Below are experts of layer 9 (counted from 0) of a mixture-of-experts language model. Rows are named router (the router's row for the expert), gate (a neuron's input weights, with its number), up (a neuron's input weights, with its number) and show model dimensions 0-223. Each number is 500 + 50 x the weight over its row's rms, rounded and kept within 0 to 999. Numbers have three digits each.
Before each expert's rows: "comes after" lists some tokens at least twice as common just before its tokens as in all text. This comes from a sample of Wikipedia text that the model never trained on. Tokens count by the router's weight.

# expert 0
comes after: " ", "\n", "-", "|", ":", "\n\n"
router:539526571464440538544534459534509433459477509486425514413521414546520518484481536491483460536415549486426559511507475512556495561566440557439524518537498489481600458532469467514529520438432508565602541471455556367543540592526519497475492514534545579610488555431457543513491521530528555538519527537444483469501492432472515426471501486492559674563441497436468442504624538545463443529578434555543492445473476534537501470475563375458531532524477545543454624450588551489420457468537492457619464534541522561437402443486577508445546514511571425541539465521489499506502537523544563489390452457498489461429452531543474477496507411540424480459554500608524529538484457429475503439446
gate0:469425584449539531532505441485500509478506431500420427432534454494531496526483490584452495520465447525563530571439523423582486559502499506545564534461503443498589409499515509368521446522567515604404557517441475483534540414532422466511471428488455409525507521520534477475460577502475565458423513518467542533539466558348482402493586563468416473468464496439481438471510504452560495499575547630596537540553482511498438486471548521492467481478477450495480564534548424361579502433502484593523465546519460456405477619400611478561436532479504475450452454473578460510527508551579536473494479518513545436519578521503542516513516459435526559484490467497477476420486580502519478478550
up0:544476549572474516542500509473527547598486449521409445458548522525472532393524504501488550553540533591482474481558528433512494517535432463483442467539523508483602428511483443420472444619493558580446577432517517537563578505460519574527487443583522484530568519495487576508505553387476471496520499557494487436525589563494433488530562536606442505495446479525541523540481659578560460569462445551549467562531505511435512488466507582487527479442437501489571462504489509445561462533494384416431487483545558541413499508443448558481531571546504511451428512488437547430512554476582576526465510601529588504491492536512443496566567483524521601412618461464536519421546514410498497467487

# expert 14
comes after: " ", "2", " |", "0", "1", " |\n"
router:477513432568369551487539470547524465559501471438541552443583524510482557529480456524445431469499504511508547443517493522426504524475419505555497492543526558462426435558531454486434446432581523506543460501551532444537500461513473421490551580516527556456478522446493535529596573499527465461542509505434475510518372393474410469560503429530593460515479516487446562539498534484499563369592565477472477489615584536546396433462542481512490475441481478541507484428493515387473424523556523468468461440589458445452516477465538485458587500503519548516409545466475519412473438415572520486421496558513411469487562534506456541419566453484508430538527477538534547416440485562438465399603
gate0:590490412487532521427562585534525515493551559535517453532503524469409401423447550530540478467494505471463611470484517479482491547511452480509419461503608456480469444527502587456495548552525557480461474559561524512507631558525451490526603558546485462476477438424524423423476473475491471494489494479520427594506463562552461527593456460504565472481491548496487481545574598443486579496593549462459568636580483536518543491404550567510494525423523462520574477578473423490536630549448468485535484425466522505538520536516501498446496532529497575495479537495502583502522467482530413601448485558552500482574529555423578553513468504431503632478535514528410513467465451531409513517594
up0:639499452543508490444549575495522520557545554516496477461433498441478429395471497552492537504498473463500577479495490492426435545537439404449478469525584510485421434476436563434536509524576523492419526581506573449480638491570528472566564517536529508460451448438525455440426491494568522554451516474503466560473527510521435502574483489506541397490458427543462463543562557417489548510564538463536490560525585548483545493393494614553448518448517457583542510566473417481522581483489520456475452465485539504500475529415482493470510514523502554459491573458428527545513473418544408546491483502599469492545499521408494572431446512481521607419557541548380516416462438589463517458586

# expert 7
comes after: "0", "1", "9", "2", "8", "7"
router:592517490565448427495488478500523505493504470462584513612527504500537495525499607449467380551494474542508478457507534536596492477579462480459429513529363404446629587419450508464447473542512491518537462531492517554491479479544461506528545553424495537542546503434519458542416510405541595488554525503503500430486529458535560419489517496493435458424532447513519478410469432478437426556532389534492493470380545505452488545469465426507511508539492476572579537487515435572512595445592444494528509547482472473527489469501430617561571392539496569544532507560493558503433489506575523519538488417427535554436490597502451522508534559471523505435444458613537480493459544521489559428558
gate0:589423590510449518442511447469517532468526538541497404483551510534530519514391544451561530355533509544515477544461465510500556582535498527525514517580510568553558527440454480506543449380586514472556558459508556401479551547459519494596500495430601419482463514527469579500527497525498451507512450558473515464407461574433515427574555516489429509519511531433543575447463403511564450512584510463395384531467524527442434471629563524496461537490448421431493542534412524540487488499512461507443480508441529505542503452521494583486497637481436535502453480428582503545400517453470532470536431564467527496590496529579532583413522530528518440521553485456476543546481459522525499525472
up0:580482529421458581451567559394517508430526564467464433421588479457500467493493504528563566445522428520449504513460520536477552593515535492459533502533450521474516460455547578493516512454536464443472518578527558415501582483446520479572540521462559423487450462536501586572485431482473439493569529507434503484525446524510529471590557432499427577520541577518562493539474372532485469550500450459478428643460600509483440467602483478538556530460504516467522523454485497607547446552550529549575450575384557570510456456493458524502366474550503469532480526547519452462399528473492496513540511516514609476533498549480515538515494606453543421451514502390477490531397507449587505552460

# expert 13
comes after: "0", "9", ".", "5", "8", "4"
router:543492492480434589463493486515521554564513467394470458545529535499567457501584491519503520354450506397572523455514482540574518545386505477473514512648505493526501505447420544491576524577463465530565575531579446517530520501492535516450502576497440524468508509435490472530567483552595472547485505515465515519580490453421534445514560520439570537587438504454588507626444569551409495428395490525431543527442410545509610452399442427493577533385425499432459522497422539447459468509483502434479511476572566476447484441510490426471495512538545492476446467438477465465549493504537550457567412451533545516452489569436492450509565509565495498542595500534449537506451523506479495452467
gate0:598526510532419501465456495564532556487500523600452517459531512446543514548443422570492435467532460496547533428453478459447536517436441559460381488568552478576506430451494458470592523598483531589594511396523509544496542532567544443575514505472473516492499495532461490586552455473542425407533464588494513454520440528460408387535553435455509588642497535442512549501508534459517496537535425548521470509491440504475505455535436531572490521529511489525532444606442454433561442487487484469533554537477518475473419523472530475503456543494499475553379529513464441557460492478547448488647429609473498502506521427586437467535480517554420598453546481460538470579485545583502508470550
up0:590503509523543499453429521521495614525525435420471548585515548414563495481581445482451518465524479449485477421451505475545499489473438558430449504540520517559517489508509477417567432508583575551511477447506499518502514563586499483609529476524549455489504536541468489512497523563514398438556462466557485526549506534567548449516468561567435581485475531544641572534447541494537559464504481590586486578515472572465470538507494536621501477509591482619576474549442443475610463485501488453571551544406512397530409559511584569456502513518487560434496493514505471589497507535444479510582519475523489536521533392432552481458432621571442505532500570505566484570515560497526528494434